Experts of a small language model.
Size: width 192, 24.4M parameters.
Experts: 2 picks a token, a softmax router.
Training: a variant of Muon for the experts, 736M tokens, 12431 steps.
Below are experts of layer 3 (counted from 0) of a mixture-of-experts language model. Rows are named router (the router's row for the expert), up (a neuron's input weights, with its number), down (a neuron's output weights, with its number) and show model dimensions 0-191. Each number is 128 + 24 x the weight over its row's rms, rounded and kept within 0 to 255. Numbers have three digits each.
After each expert's rows: a language model's description of what the expert responds to. This comes from a sample of Wikipedia text that the model never trained on.

# expert 6
router:128133138093141093156122130146134139111135118133128108157102107106133128140125186131090133144134090153103153132152125138160171077127100102103148153161110124159115069179106128133162136093116117168113149142097155144130170101112154147185142178144114116113075106116125187165133162175099110136122132145119115105121155118146129096101113149078128162114147147133133146134099117149187094142130137118099107130131123162118096115148115137174149127110127141111157135140135118155081127095186132138131114109122099119107175135134120134114133130127131123171157139117171154111110151127107152157
up1:132096100122126148153127120143123096113188121127120066119107132138131115090145109125150141166137130118142150157130123118110125132114124152083149132139145104162159101087157106134115158107142152078116123156152118139139090097087103136119155127154092073119084099120146078118131151149116153103168087096119132125123130121140190152133096126093171149084117097156165158136099110143166131114165113167129109107126096130154124139123150109149148120149099085160164126120116085137141113118141149141102096165142140132087101116133094148135129127137105126125107126135114125128111100167119098063
down1:073116093142081131107128139083139144131136133155133138135153112137107107151141125146171156160093129101132139147158100159153168169144106121099117154080154115087119161144132095131140118113155135105100155108133112126184153181120108095151105129138136169124193085156128117143136120144134143131142148110127093112141191121122199127141107162152174089122125131118111130168084137128091165136123136148113108124145135112103152137149118112123109110155105156111100131108141128134161149105095152161166147107155084129122132132076122120143136131116157132145147109147127125120153109138100115091
What it handles: Prepositions after nouns. Prepositions, mostly "of", also in, to, for, with, by, from, that follow a noun or verb: "task of censorship", "clutches of eggs".

# expert 7
router:156108138124145138161114150103147089114150126106114161154098111136170083112107146139131127141141107155107135141116099136167130121165117088125109167124125136149127169132141118149166151118116114094097144112118140129129160097121137142127118156165149151128142089094092106115151130185117108113127155121134134138118135103141119076145123091121096146151141127120134127184096116151165069145121169138109122109132126115148173144130077100179089146131117093141090160156098153143102149054119136145146121139105094135108152147101125117112136182089129119128121122083152140141087093111144164121
up1:141105126098140111136154119129110133124102157109127119103146143097117190104124145137113148117140131122096157132082144130107134137126126141106124130109158134125127169140145118138146126141157128137079158103100127146082137122132059160105113110124158113131119092134113065130138152158089137128173116127174120105148146216123121123132131122069157127141136063134156149138115109129081151121144119099140155123147162134161130106152114123159106123105161140092126146139174103153125115176146142110104071085142109135123126166125115074096111094142111125132149141121113117157126143166112106131
down1:099104165077134155102146129153115138129146142159128111156143127111144162142152127119118103096134134113090096139177112106129126095135105125093129137154076133115094098160145110175113146093119141145098123153138129145117110154086143114133147137143108091138157124104133085108093126112135119145131172136115108106133093136116130140094097177110165139127119101136105116081126157121153168181169083150097063086118149142135109110125098150139166134140136140102127117182136109109094150094130141116134100112164109099187121102111136110111159105119144141139138119140149071132099140118116096127
What it handles: Word-ending suffixes. Suffix pieces finishing a word stem, such as ist, ly, ally, son, ment, ary, e.g. Balochistan, Islamist, Secretary, knowledge.

# expert 9
router:153122127108133150119104139148109146117148137161121074096125129130114106151152131085113161146123115144123103129161144109144145107115109123122114123155089200147156109123182118134151137080109146148124131108110160112120127169102141156076129105129109117176111132140110132131155210124118093105133169152129112117129138132149127105136102119109149091130158104100153186125132133135162101137075144123124158104123098134152102133121154119131148135116130137081105170155142129145141143100165099150082130106147116096140099143083116099093094133111129113178115126126158148119096149172136152086
up1:112094171124125133122123148110109153134142117119137072108112138149141151137102127140127133122132109132130097137163127099158146156137184132149180113092129096172151129128101112124109140139123145106086111108104117139154157084162159133146164162122143109117139150107111128097110115136126173159118104104125169165077111109134138159195108134146119064142123080132113137169105164121091158128152133120114114134112099130143139139152141134116120154114123163094089149159147142109174149099120144123114095127125160127166160151118110162094081151083132147148128135157083146121103109126176124131
down1:135123143114094085146125155112116152118098176101139142116098121136121110116117147155140172148137154118159146135159135136076146159119087193144121133132120099111147146138130119133127152097145152143125155135109146137099171126127131107108166114123123088132137096186085147144131151168100127176078159089148141112111149123134114126129114156177097132126128134157152117154125118111132121120094126140123078118140127165133134147121139161164141128135136111109176119127086150104170137134150124134139077159117079146132073138158140112109115089105110140107101131058137161112109091098128165134
What it handles: Early-word fragments after capitals. Second pieces of words after a starting letter, such as na, um, up, im, all, as in S-na-ke, S-up-reme, s-w-amps.

# expert 26
router:126136142135125167087102141106133182125171128111095151115134106091167130146142163070137155111101133148097137152158167140177135123110110101102136148182120105145119143096129138164132121122111130169117132125125156132122109165076162136117145136105127144095142114111141126103149133121148166159141093162139127105110135092150141129126106120084130119160128128101127089127087125107138123160096153104129113125124099158166084133098091113146110136122134142125138137185130127129105134102124126144108113098165076108130141183157097091101110157107126086176119149121118100144149145103185115142
up0:119122132170176146147156102093141083108105090089136189109102114120134134133122135116135128161099180141177147137104144060120118108079137129072127115121135134161138107117187134125130141151140135114137101103082141135116106093116152099122123138085121138134116124123142129113121136121108121150136112154117114157116155165155108113147134107079123154096106108146159086101149151165082122147128116103148120102124116136132141095099151141128129117117124129142165152142156123179158134133148089131113118096107099138141154087176105084112099124117088157155145166160147121133144164136142111152
down0:142151119123137093147073127159110101152156100089095115099132138124130112129084154139190136143161082155151137097136119133126089099132113130115155129150136093113134146132151117135155163133126124125140119110134150101134160096120093082165124143129104150138150117104148086118107124142145133141135147170140156151124098159139126119065177148112147144093095166155101098148119097156113152116137136109133070136135130091134108085127095165157148108140161139108147165117088135143118131156125081126142127137120117117163170149135082131128161153091118122080137149149092084147129119112163136116
What it handles: g and c letters. Single g, c, iv pieces inside words and names, as in Savo-g-na, Back-g-round, Emer-g-ency, Fest-iv-al, avg.

# expert 1
router:143105135130158161148105140134124154100165098117115160106121128106149120156094162118102132129103102139092163152144083109148139119143093130123120132167099131147157096176146117111149129121109140085100148124115126147106162173117137152140146127125109065142124093153145147144172144157118132130130119130106120105118161066162135155111082130117119098119152152094139096156110112124098120122110084085142101101135090147156104105164134124154092161128091170125126118129101126135114135081099111148096146109177156113122104134110089145116111161106123093141154150120159123099089103155098124088
up1:148103177090148144160116186097118120129046127113100097116097170140140097117137114123151100118145107123146117119125110079115127080164112123150149148090119137115145132122099137144111106143170079101124099123129147095111136153118127119151094171124114153124143107137128120106134107124107139093084167114125128151173122122137146160108133107126104112127154103121176150123097119126073115159148076097159119146154117130153127109175135152112143128142130109164111104102142119199105117123091105134099155118142157121152176152131133130143123096097132093153147146142125168107124141139154129123
down1:148144152191133097118116152146165135188111132166088136132134139120170094123126158103176155098112132114035090124143113155110144160125107096139111162115160112154152110174131167128143113140159090122141117115136091086125130162096188158132108166130150135118110129123125124124126142148109141135137112181119098154142152180143103077102127100135093122144109135164139138139101142118117112132141123117141161108149131080146139144079140097151129174137130111134133133110118113109155130132135134147110161160099133105119131131136127151157123109103108137122104138143116131155158105129096167099
What it handles: Spaces and non-Latin bytes. Plain space tokens between English words in running prose, plus byte pieces of Devanagari, Cyrillic, Korean and diacritics, e.g. सूचना, БОР.

# expert 3
router:162090168164164124112120150105115115110121124151125131157135124133068098139145168156084119126127118149071116105117133126160151118116134132117118148111158163135140080114105166139141129096102120124113149133105135115133130113150139139081130151130164132175137129108123157123137143122101138134159174151122119120091165120131157105124147109116138089131173163129152118179126105118138103141155134107098111114120103142174137123169096127131125149111126157109188140129157141154102133096190121144096114109171110123118152123077146102122118176102111133141152130151163150071169086116087127125
up1:136125146101134190140141112130116094136145161177113161143141154119153112126159151144155131136150140167111142138164113109131133134127170116142150150102133106102148113104122114135155121125131130154107144122149126113155146117167131092144091139129153151130091102137139096139180077141154150173140139118139110090089167141089118136113109110090111117136155157161150112143113162114110138152148097118125126096110102135173128114183110073090113151149148161145108101169118142161126097099113122093102128112081121183111114141087120121111144143129176116077126109145129137089116149114117084162
down1:083127143168152083104142161173136095172135133172137132151136163146131105109085106111177135099132137133096111068130160133101137132079154146134135111154149154116131166123172120129152125167135155148124108139121083087143150095191141118109116110137118146119124135128158140194155150129099132136108098160128113120109160172112124149159103117171151112129147120118134123134133152139105130125142163120147126129155169100152161117148128126117089110137114155141135091102142135151161125170128114170150124118131135166097190126133112121090129124097140151115110147123194142114121123151127124127
What it handles: Word-piece "e", pronoun He. Short word pieces ending in e (e, ne, ce, de, se) inside words like Enemy and Geothermal, plus the pronoun He/he starting sentences.

# expert 15
router:152132136119158099138067146100143153091165122115108109147126090096130113131143142105134141163125125133098140167132114132144138166168139102133127140125143143190122051139124156137175117108105122084076146088117167148109155121136157153113119124126128139142095106134124140142140153169112135150107122141137095113103126097153157107101109109125126148119109108107086115120087144140152122152099159109082089104123107130173095134119110131133179139121092169108129129163116121135107095113149139084126083110101144112115099132127104116127118137120085104178152138124161144068116141122103113104
up1:083086125082167116124139160131129151091171100086113147152147094102141129119126081122128092124173164152124117080142141108141153109150115113115122168142145166134153139111113128093139148123143125147124161105156162110115119129154155111174127136096087161128151164135137134141043122119118128139157123065177114143088071135111165130119092169148148166144124142149122104147118115128121122114139117113118155124153094114133111136162093155145117114147082133098126126131141151133133127138124126123108087134160090125115113164119139165082125104125098142128141125117145120159169113111112142105
down1:144132124141123162065118134123098147084131162111132160143112138099117110121130148133105137198128149111146130138131120135137172114141151131139136102121114119072145103156149139106153154128082109133101116169119121097109132133146162110105088128101153128137113127131146182136093116145132057145149156121148099129231132139136134087146128116148168120121074146132145097138128139133145122151147145116125092133123135110120127124100129138139096112158119097128106118132135145144098131126124173092131153122121201123117087155146116128098104133080135127153116107109126116067148149122102120108
What it handles: Periods and colons. Sentence-ending periods, colons after labels, and abbreviation or decimal points, as in "no.: 26997", "Pos.", "113.91", "respectively.".

# expert 22
router:202118157143144155153117160097130133093125146130137114152122083127125105136111124119149115149124109150100149157125121122148145096138079106131141106186122087173084137094136121136159128134095112094081137100123147126121132172137145140167115098119182116099115143158127150152151158157092118162145183139088120125114130104135112104111124121104127101148161127121147145127100089145124074108108112111095127124129096168125122111099125119095096165110126129141151126145154100173106155119161155154114111128142113093134137178129124122094092132088092088148125157105158127111155133133101109128
up0:116116124134116126151153153119139105144148145109108104097117119092155089111140120112169137120171112147119133113124129117152095126093177091165125110142107149162132099107112090138122111144132118154137163109152109130142128134128096123157156107111142119130115127164155151102110119184148117128075143136095112153149154142151155133143120094050180116097132118125140103116106071138127087132118108138136163123163139096141138098173109164057146100171143127112143137153144122123160158152110184138176150119116113153120146108115129140111110113103140137092136138172148143077151119123114113168
down0:112117108108106130119110144091136168150127135145105152112100148112146135122151139192153139120140098106186077179094147164140106128140115122123142165102163108140113104117165115148118131155157135152114162132130164122130126105117151128091119118145154116151099095118155113139140148127152176153127078177159091130076109127126121137117120153125180171103086108087130109124097114132111121157085094131105132131119133097119138095141138101136111149130188124107079091103090145169091125124134146092142118091146132113154140145117061146132125106121123127147094133143127119160125132121150148144
What it handles: Numbers and years. Digit groups in years, dates, scores and coordinates, e.g. 1999, 2015, June 1987, 45°55′, 2:27.

# expert 21
router:145061134171127109100114140123144157135141117151114115180087099131110100131134087110127130166132107146111142138146125131143141072139120102117145131140119133156132103117130132150147126117116132080122149145131140121102183167097160129137137110099166127076121100117114158144156144134140126139125173142126110127074143081144143108114109179090105158125158144084136098126105099105164125139134146122099136117152107162145106135134122135176072147108104146111221150111119094147094104084152165086127129134120123112113118148127134116107114122100139118156137149149173116099130131142113104120
up1:122098152109157119137128141153126118113126091104184114137160177128134107128109117120126151114115123140140152133114086141153131154178102145152139117162153134121107143122135117152150152103138109142120114087082130138139092140108117095081145089135164109094121137133131135176106088156128114151137136141149103177157143120128135118112121094125042130117131141100117143117126103128181105129140156092104079163167116105103086126097073092117117087102146117160136104137129111106101110115094118130108141164122122147142121115168142135116184143114163120173125141120113099093121136088110097144
down1:126146132181154111115130157136126159115129079117142142129151143118107138121097112119126127157123106064102110137124180149077103138113122124129102117124096139137111118069090105146172108111117158117086130110111082123154123157125102130101138128112105145126108174125142138139128130123148101095149109114146107131165180100179108127157097111127137088152119090144133084130129108123162102105130153122072182089150103111144163129112144136094104153118124173135088129095102177110147125126128156101147136146103133131151134138136135148121088139134067137147162089169155137106124133136134125142
What it handles: Quotes, apostrophes, heading marks. Apostrophes before possessive s, quotation marks, dashes in scores, equals signs in headings and formulas: "couple's", "Men's", "===", "30–27–4".

# expert 16
router:137107137078122092141105143091127117127110127099131125178093111085149133146106125076107112141155162168102087178132107118140139114124112093114147128183121160134103116117138159158164097119130141086094140133127151110143197127069135150149142156146145121116121132163143117150127176133135108155146161155128112120093167124111133102125122115126114125120124146108157098136113081143127104156132143108122111130140085150147147146087106102168077142092105146119132111144114131122154133121138134100097108120133121074103110138130151111110139159095091081174121147127153149078117127158142128099
up0:108140135136132165117128094137150118136121160083117142135090137148118113109093104168113128135110136183102111152077152136138162137131143152112151146074119162165161159118115111149114133118125173150103131108153155139128083146138161127128137115097131164113125149147074132118102130095111113144140153135169068136131093143090090149129065129136092132106128140130091129104092134114132151128133125135092089120123117100131132150157097091125139155146122146121088123131115132157097140124105156137099158072136091163124139145115134138130107098136126143141143113151115135109143145195184165178
down0:132115181124148114130148135133120155061128132121147133122165112167120142113145146133087083131116106124135138139156133147101151142167153155126184097109126098144113177136139089146141104108128090142121169157114104086098114169110111147115117121102161169119117071141154148135111120109110157159140134129101146119132132133152156157124130132123136160153129117140106081117155094116100113128119129137149127106176117210104146154104152095154107168122121110063111094120103149134154114096107161098172096127156127114143139117123142106134118137163133126102151118125097134097093091126151121122
What it handles: Capital-letter codes. Single capital letters inside abbreviations and codes in sports tables and catalogues, e.g. GER, FW, DF, ATL, VHS.

# expert 18
router:174113143073113108152106137085148142151133154154123169120145109119124105154147112081065116139152127146117153118125101134144148090127123121102130125138106197158113136111110109149122138083112133068127143076120124112131103107101118137118107098146160074098107121107120121114143148130093118176120105126122112109080162111146148066146121138106131137113124139140093111129097125131156117125125120123082142105117112133186123135129149128096133126122116107142102163174123154142096167065121142131109123148135092126100140115099103123083113117094124127120108142119135150127146134136168069159
up1:148156134102135116098146140137146159086171140138142126141087123141135131143109114156154111132136140137140118123147133131190122095129119112136123062124103162130157113122096115100087114155151112149124133098105127134187096140133142128091100109145173116076086123104113103145110127148151126148120143116137112114077131090121076143151100153163155107108150130097137161159149116119139118100114132146108150161152122144148129132104132158113133108139093108083113188103129099123156101096177093103133134132125114089078121100092116151102133102153126113146118151181141124128076135086153109137
down1:141107099156104110138131144117106131131149140123138125123080155139160161130194109149105088121122153133120141108133127144169130185108116130140102102109172157111105094125118158118125176126071098120133147109123156122130101112154116145127130143063112161120154132126130136134141109100159147119111135175160157097129090159114105121147127113099153139148084130117144148154137154205160133113162134151131144176148120103105137121149122135131108136164145097150119098145098120142122128169147150119108171151116113148152144107129112073178098106115140138157101137111105155147131117158183162128
What it handles: Consonant word pieces. Consonant-heavy inner pieces like d, f, t, st, et, x, plus the word "not": Hod-d-le, sacri-f-ices, appro-x-imately, Gla-d-stone.

# expert 11
router:166118164099135081121123157074158090110133136090103101109103090133087107149107110137101092108100100158114133131157140126141127120133108045106133122141114097131108090154165101106138166096111111141115151161110163114135157129143175136110128126118133076117103089148075136134135127162132128138126131129127114126113115101149142144130128102091103149131141151084157138134113110138117088134109096119108151137140121111177100144108095090135091175112115120121120171176126144159105138141166148093120126120125088098130133152107105123084089151079136140139109145121139131131088110116145136128
up0:095104141153106059175131145158088095147153106105109172112143148167151134118139113127105130122150120149129114175171117130158168117124133084149121091117119153110131104132156116142114130136130136123112126149114136163113105127119086143105120124157134111116138123092107155106125178134109087157141204160117119132094106101106113104111150100133111099123176166116113127155133096139118134095116143106171160126126126151134151121157086135144151104159132133139148139162156150113102172122095116101087077145149131121108112143167108146123152125106121115086121152112159142091133148138191110121
down0:160114125104109130135155121108195151125090148132133124113136141081139160152150118118139115134079185149139127140095181131122118153171141163115119163144115143142136158151093113121129109146082111141140125090131120139135136104162078150126104141119162094147170113137173104133116151118128145107117085144136125141133109131112136148150116169120141156130085161090154090146132126153142121120118145170085128129137132119115134159140099128127159135107161119176157104125159104141164112130135127086117108128144122139106109090107149057102094172154143143141163122102137139159120084106070147123
What it handles: Plural and noun suffixes. Plural endings s, es, ies, ers and noun suffixes like ations, ities, often on team names, as in Penguins, Bruins, recipes.

# expert 8
router:153108149112181133109123184101107179111133098150143136138130140111131096136127147135105146114087102134129121166144123123134151141167087081122146165156113100147108177131127116145137160130103133078085125096113149116115192151092174114149145135120140116111109119139088155162128151145130128106138113125088114140113122090142129076132098164104123138128144159109127104116105099104119131149157122106107101130157140126125094099105076125113105181087101130109128119131136098168128134107181140117107147127118087095120116147098130120115114134098091118114118150086170137086134127127085131099
up1:096125164096099138121118128128111128098127103125138146062119112115075088129114159125137131156126149120129130137073095170156138109089118151136143091106130158123153140106110108145130130072120111114164151122133118131158159114137112127114164142152105122148130086140176153132127136094095118193159130128125140141120151138134093109144141164124154143106146161160142137132161161117113148143118159112130182140152120148074115119165108116121136155141128110117106115111131116146114110184153141134179116115138123076161134125195091145109163145154148149105134130146145118090137153148150103181
down1:139133100077132117190106123164131153113113120139114139083122111126120118168112139132116167091130136168106116180131106132147153134167127156196129114120115125126117119151104106146133203107115104135147132125133104108133092163102126112151140121132129154145164090078125155155138129129154141143149121108104155136085159166100142118153163133142137128101153119134160127146132118070152153128163148091088100112116134146137085075141110136105136147135138156138179123131154127148118150128057135135073115115111120121136139137154164110099164140135140171106150150126132131152128117145141166119
What it handles: Numbers in tables and measures. Digits and number pieces in tables, scores and unit conversions, such as 0.621 mi, (1,700 mi), 2-2, –20 ranges.

# expert 0
router:148165169114155089109098146088147133104153127147124120171093107120118106151109112137113103168127117170095150138108107137162100151150122126118147155139114109177113087158146126153144131115092128099106183145125157117115105129111175153159162164121152144132112103119144181154148149162104137126128107127088104101082156109143131116123117110075108121108150139106128098135107130163149087148124145103112121127138093146155103145075108114170147136107120131103141125147128099135095137159190131070114121102127090108122154153079118122111117141111113102147139159105167128123110140125092124119
up1:090150106124176120129134146181097173111125138175094107172115154137092156118094150134115076142147139116145119103139148139126144098127102151131096129135152136125143106152111142143165117126156117148138131132089107152148170141087151130148102090153106135140133109139141200149140116122138142140128120138097103184107108155170153110087116140074133153137117106135135118121141161149168200163085111149167136124116172122146095130155128150106165122162108162118138137148119145117072155121095115152099120105154145153116146133160160127098126098142107158140134118147105136144116143130131125134
down1:174149162077112158148139111155119111103147125132193088139156103064128128149169104141124108095149119109128117139103101128146109149102106093123095107143086136132128131118161093166130106092134130092131144108165124139090147136156111120119133107121131152155138130136102068122106162125122136139124085134104102141154120111109127124124143105133132132175127174120134141110094133119118126124173122080111124140136119112085102150090157119095126121095142113111124118108119116170131123119133103127095105137156135088076117124113116147143125130127110081159081091170116114077091129139139112062
What it handles: Commas and conjunctions. Commas, and, or, ampersands and opening parentheses that join list items, place names or clauses, as in "Bucharest, 1979" and "Broncos, Philadelphia".

# expert 10
router:179162114120117109164110164133118150103145103119114123149098131141143072149145156145083142132127113156103140133117117134159152160116108088118106137130135151150110138123157124177131137112115113148115150101141132109128116110154108149133121115107149138144150089144109122132131148137130087125181146114110105103118125104148169104094134128120141126176161150112102142160114137146128040143085120115108077154125120165141130123134110126100096154108127165088139155132139128170087140152190100063137118088163105116111168136081155127105125160086108091113146146112144147123139116121140152113
up1:121073127137084143118115149080121113126145149113140122138132160113096095140163142088174136152145151092123113136140152156149163127141132114153135141091112145093141101168184165126130139181144111133162138146147107102113127118111109155132135109116168135148076144127173138159142178160133144077132122137169109111146149095131105139142145088123117112075147144128132180150160157123138100143120162143147149117129186155153157157076169136124144107137103128105121114139176136109137131157119104099122175145078117132133106100139146128116141137094136127166145124153120141128138121095121117154
down1:113135102132122149133119128133121138089108122130096121096141125159186139071155089085157134155186161187139127188158093124130093147133181103119111139138109137125126124135125164102116116132105138107091122158087087163127141146103095136113134148088146152142143155129115125146131155095128161150111138125101129127128123121098191117177157153122115111145141098098122159147119139139123134160136139134118120180156115115084143131128133115161136128150147107178110098144169115110091133143102120132117113113138170131148115146100108127128114112217137122130145144147142112118114123113123075118
What it handles: Articles and pronouns. Common function words like the, he, she, also, many, most, plus pieces le and y, e.g. they, Chevrolet, Television.

# expert 5
router:152091124147183108106074153162113142100101118091103106132125111113152141142118160102124140126121146139084129159159086106152117100103149130116119145101080129147099077101152108136120118130123094099086157155120143102123109127136161136076129124114127125126107089120123125144143134116128128148124145154102149118150117105131131126124116162103103133128127143129140090152109136127098103145138153072164106094135114139114101124140111151087097111097141144111154146188123124165118159073207097148157151064138117128122164155111108125115123116104061110126118149127112128131130139116157146100
up1:096104088169168101097158120132132164082136138128108099133116119105156139139104150155057109149147141174101127124103132168093149123118114146163097133127124128143127105121170137070130155118147096114114121124122059157103136157110095159130085152127143113148104137146162153140151144139170097104130142127145088118098155117138148087072152127116153108122110143136107143120166137123110116115080094107142158122154174163168178140125140098148154141115126143148137152118141164110138121138159116082122104121151121110105114124162143152118131126120150117140127126116095164160129110155120164144
down1:089103130148121147173127100108138135100122136171143151096101104140089130145154124129139157113080195147127138098124142132101099152129110089113173130095119113155162152123156140121156067128105149112127130130141089082126105134122143110167096122144118097155101111169112146109119105137162173128182102153136098159203125120124096113131105134112155111159118121103130135112114157117097153127129120109148096105130114124097120127129130099113155112114120118125131108153154159130154107079110124138123132082142129126154088149129145135089073133150100133143131103164097096122123153154165168147
What it handles: Mid-word syllables in names. Inner syllables of proper names and words, mostly n, un, re, ur, vi, as in Calho-un, Delinque-n-ts, Kármá-n.

# expert 2
router:162128147096157122093096151114125151089129127106124156120129109110114099141119108059136144117124124157141128140147098117151171112155120132112109174174115106128126081167110122162136127104089132094098158135122131113088157152080132146136118150093119095122117130149158148131175138123132126121132084154114094094110154073178166145138109146093137114129132148111134108143114128079132122116114117094121121134122123124159110110133136115170079146114110161155157124139164124153079139095094106085103132122140150104140094109119124121107112126091105101165118151107163122084107113156094142080
up1:119109149147117102169110128164113173127081101120117135134124130127128160139152109142125125074114191114088127125143083099108132140087119076150161142122070120113091120155123119105180113111150132097161116161112133148148134151136141135169156102102132072161137137119136158126122138110164104089160114118163132129131120140157145150086139127118113108078144101116084123176122122154093115121115169112091156100132139097113148132127142090090145105107132150125131093134130167144141088129093138130103141129129117125183146100154107140173126110124140108100136137158155133109105122147155142161
down1:114103125172092118160148151109138111138135092099137124119115119116116113140130098155127114137125171154138188098130088102119151170122119130167128158116128145093104159110130090115119127121170121161130089122115142094096118110157142115113101111133081118105140144125113117161142143139141147154122101158172115147114124098171127146123091156129117103135146113166091119113140105143177124118074110113162091120136115142145154135091090135098107112081117146144094099133139097165132093133148103107113126155104106099132100079162095083114115156078142100089148091104104133138132148095109161141
What it handles: Word-initial consonant pieces. Short word-start pieces or bare spaces beginning a longer word split into parts, such as m(edley), st(ylist), po(lybasic), b(ranch).

# expert 17
router:127110153144157176107118131143115134101168099131131088114111111181096094137120203070152146109137119158105132130143096106136139168147129115111156151106090126126132103145121142170171093121101128112096167149103126099113137170089154200106156137136107096135097151164107156139129133138104139115171142139155123137134121118148137096144121110119124105125101175119155148163104152187118078145113128110136139165122122107135088129147171082128118135114107134127138145121121147151127097123136117151131102114100111101137184123138115132092125105105096141145151152169139123118124127153148107124
up1:149126079117111163147127133096099143126099102138121126176101132144147172147128146144158179122107154123087147115103124092176158183123118131149116143136120148147139142134091122146133119094157152168156141105136152119146128143153108143127119119157168116131105136124150165126184139113117119133145142123159136124097106128116132143149099123086117115136132126073142113156107143131089130113159149079135101095130094097129168134133145146141140138101150149122120130126116114162097101129114124086151129052154153129164134152076126124176126123167163116135121107182096139095116147151138112190
down1:117104111104169088118130129110145101120117095136144134134204144110146130114113134171158092137162109176133128133119139129134113167142144139122139142159118121172131093115109084207106106185163112126165102108107162103139143132149130108155159074135112170142134125126152169131145106147132161132098149154122177150144108126130108159141149096124110147112117116118103117147147081127143145096176150126146126093127109165163116112135168107133138091118126142155144096135154158126157105180130108093101144104119113138131126125116167093129108120167124078095159122127146136133134122113137145132
What it handles: Vowel-ending inner syllables. Second syllables like ri, mi, ni, co, di right after a word start, as in st-ri-kes, Inters-co-pe, in-di-viduals, wi-ring.

# expert 20
router:145103163115159170103077117111126130107123101112112154155137126110113090150101156092132115121140111137118140142160128109144167134159118095137150139121117090144128120126128123140175100106121164137121147157104129135095170164111151158126089142112128103101094102138112138149149189116116131117131082149117078124079160121162127079122095115106141130129160114083114162147108153136140106129113093136091095128124108161152066108073123120114106142097063136108141160120142117141113122067167119149102118108150122118129135123130106087123102114112110129142172146138149134131117117147122155080
up0:108118094140139150168170129160134115162114155140136113104154150144111129166149084115118123121125165108150108150099124139132101151093118146123150150105165128094091146154101154115223120129131086129185144150133164142147151072161111122134159116134155106127126162150162083122132149165108151138184118135112115171095131151135131125111112110123134135189118131117132130142128112111113134122137103138099054100138110104131136141150160124157134119145157151123136155158116131170070127081113115101148092145140153135106096129140123113118131131121110128114087136126125092117115120144134097157
down0:110141142142144182105105126171162132104154111150166130131165134112133089089155132112136141149117111104132164131141102131126149119138181125123139116130142157109153135093137113139137135125126125124152120128154141141111130080119167170112138140107122148109139160142173112093161152115126160132161132138085126131117116134194126111151142116158171094118134111159049114096145153163136155122127139119125110098142124151138115118174149093138140100097110116078128072131129136163137172110098116152137162166133152128127109150132125109123126141187112136150147136181156085112132174169149106099
What it handles: Sentence and line starts. First token after a line break or sentence end: opening quotes, The, In, However, heading marks ==, capitals beginning names.

# expert 30
router:107120179082165144156104138158140156103150124144096107142138123052175115133151156103123111135121100163100143143155095136146137154143125148100118109148123158139097089111157123137132103096126154102105098125112162120132156105081147151167140146133093113142110110133108128103142113130085099097162133124119120123099174103145124142116121155120123100100164152097108132144085128137127137135113177119120148166169105134161121106105128076072115125116117095116133127120160151126115087096110135128108133096150074100141128161135139111084151135158112130120127140147144131136146143098175181108
up0:145110129124117120106158149137138112154109151157155148095143146110141133117101127128091119125102152154184138101177132102126105124152142176115177163135131090068180134136153037132127115134150082172137097153090121151110126117091122132139126109130133133129130114126117153100118163151136129118131134085116116123136130153140116103145137164091146151122132125124121131137130118149117130129148136092134120139137095131128122134152121132139198102179140140150142108174130149181112135124181120176153141111128085167083096109087124138119128138115179154141107107120126122129155148115138120184
down0:127135115144128111142106111129204138119170137110108114151106116127133121116146204135157171132106093163135119093116138127090107106096144145126115128108119132131140146089109148136134113107082148133117108129164114109144132160124123115104157184131121101129108084106103110111144085094117130107108134127108098203170111155116122125135148124135114121106148127161121131137139082155164121131097111162104110077129135123109126131100133103132110133137149103157125149113078113125152149132085158094097117129123173172111120135086096107123143115115184134121104112089087122118084151140094127158
What it handles: Vowel-led word pieces. Inner pieces u, al, il, ic, ol, tic, often before -ation or -ate: Pap-u-a, ind-ic-ate, tradition-al, Stockho-l-m.

# expert 23
router:167087173075152136096084154080132095130150139166122151126118118139164125124106187124126120115124107174126166166130124132171132129132094100124130126174106139142105148092127134180115130087112105135103175086104122088110141133112121125098122139123133096092088118113136138133147159138113150124129116141127112095131181123157134120084146153095163191166098134097100115168117104131135165129134104139129090147122111132146109166115151138118123124104129161134139150143126133163124145136128088098109128119132110118122169134108157120120130163139089125149160182150137122096157113156108110144
up1:127114113097102079131105126146122136128135126115190092129113145107100109108124099109150150145161161097056145132149173119123087156122165118169140125132119142162112109140154053130117158162107144113141115104131121184153146121137120107105098109135112080104132110149144158123114123096121143129104102156120113098125177088088123159113138107122105118095129092150117114151132101134135100130131110081142155143139092109124099132159096151123125126103103118123144149132150123105140100149143120105113082170140081135107152146114154149112174119116144125161167117168134162139138118175154138135
down1:111120106090155144119116141110149130147129117153125151135106129126118136089131115144179071179135152098125133145154133112122088156119145164148118152165153133138120117158145131148117074156086146139103131158116149176164099096154082115163113196121160126132157141110130166131134135122128103153109106161082114095125159115114130161110158143174114114136114149148122161144119083110156149115146125133061101125117144139148179124097139144107143101160124101132088194139163132126088116131155144131124120173156148093139153095129109154112114150127127138107120114143143115134121139112087121139
What it handles: th and cc pieces. The piece th starting words after the, as in th-rone, th-ymus, plus ordinals twentieth, next, and a-cc-ident, east, west.

# expert 25
router:132132146133157095111102143071151152110135141157113100107092127135100102158130072109112122165114124148095148153131116121174173136139108061115119139148120128128073119179140133170147114112108138104092177148134141136121160111095179150102127130114127120120110106136174159151135139153122102144130161133080107085105145118126134127127130175088133112134134133104134104122093135151133108176127126115083098146138094145148089133116096133129148125130121146129173116147134134156128100077145129181136124110142092094117141126131116119111108125097151107174150152140173159083119137127133126097
up1:159145147115119148112161129193133150114130127126100131185165130136106135167108125104136141109106122148132161106118114103134104167090121084117117133119130119133114119152149143112119155186123110125154116109170119157124096115111119134166156154135097141115086158099150113123091110111078130107084146157184125134079113109143153135162127125171137149152157121099141125151115104175134107120116093114140098129136080153164115125130095102134113151102149127154136106114097136101070100126073120148134110144129157156140176166095115109098095131139148149150095135105159126110122138153130125086
down1:102160113138164084150170134120116094104091118112102161087114153130147106134156150167100128156120106086125105137130137124177156108157109145145150135167096126113111132099092088141129157153143097153118184151130130090149134174086159105153133152165159130129123125141133127126152099111097141108165112139130115129088162108103114133112177151113130133135132105143134103140138139132090109104137162113109096136113145104125120152160174105084123191138129081110128076093113160137127127128116134155151127091136119105132085131129122135114175124121134139156097148118190129120118128097156113151
What it handles: Table cell separators. Pipe separators between cells of data tables, plus semicolons and slashes in lists, e.g. results, election and sports statistics.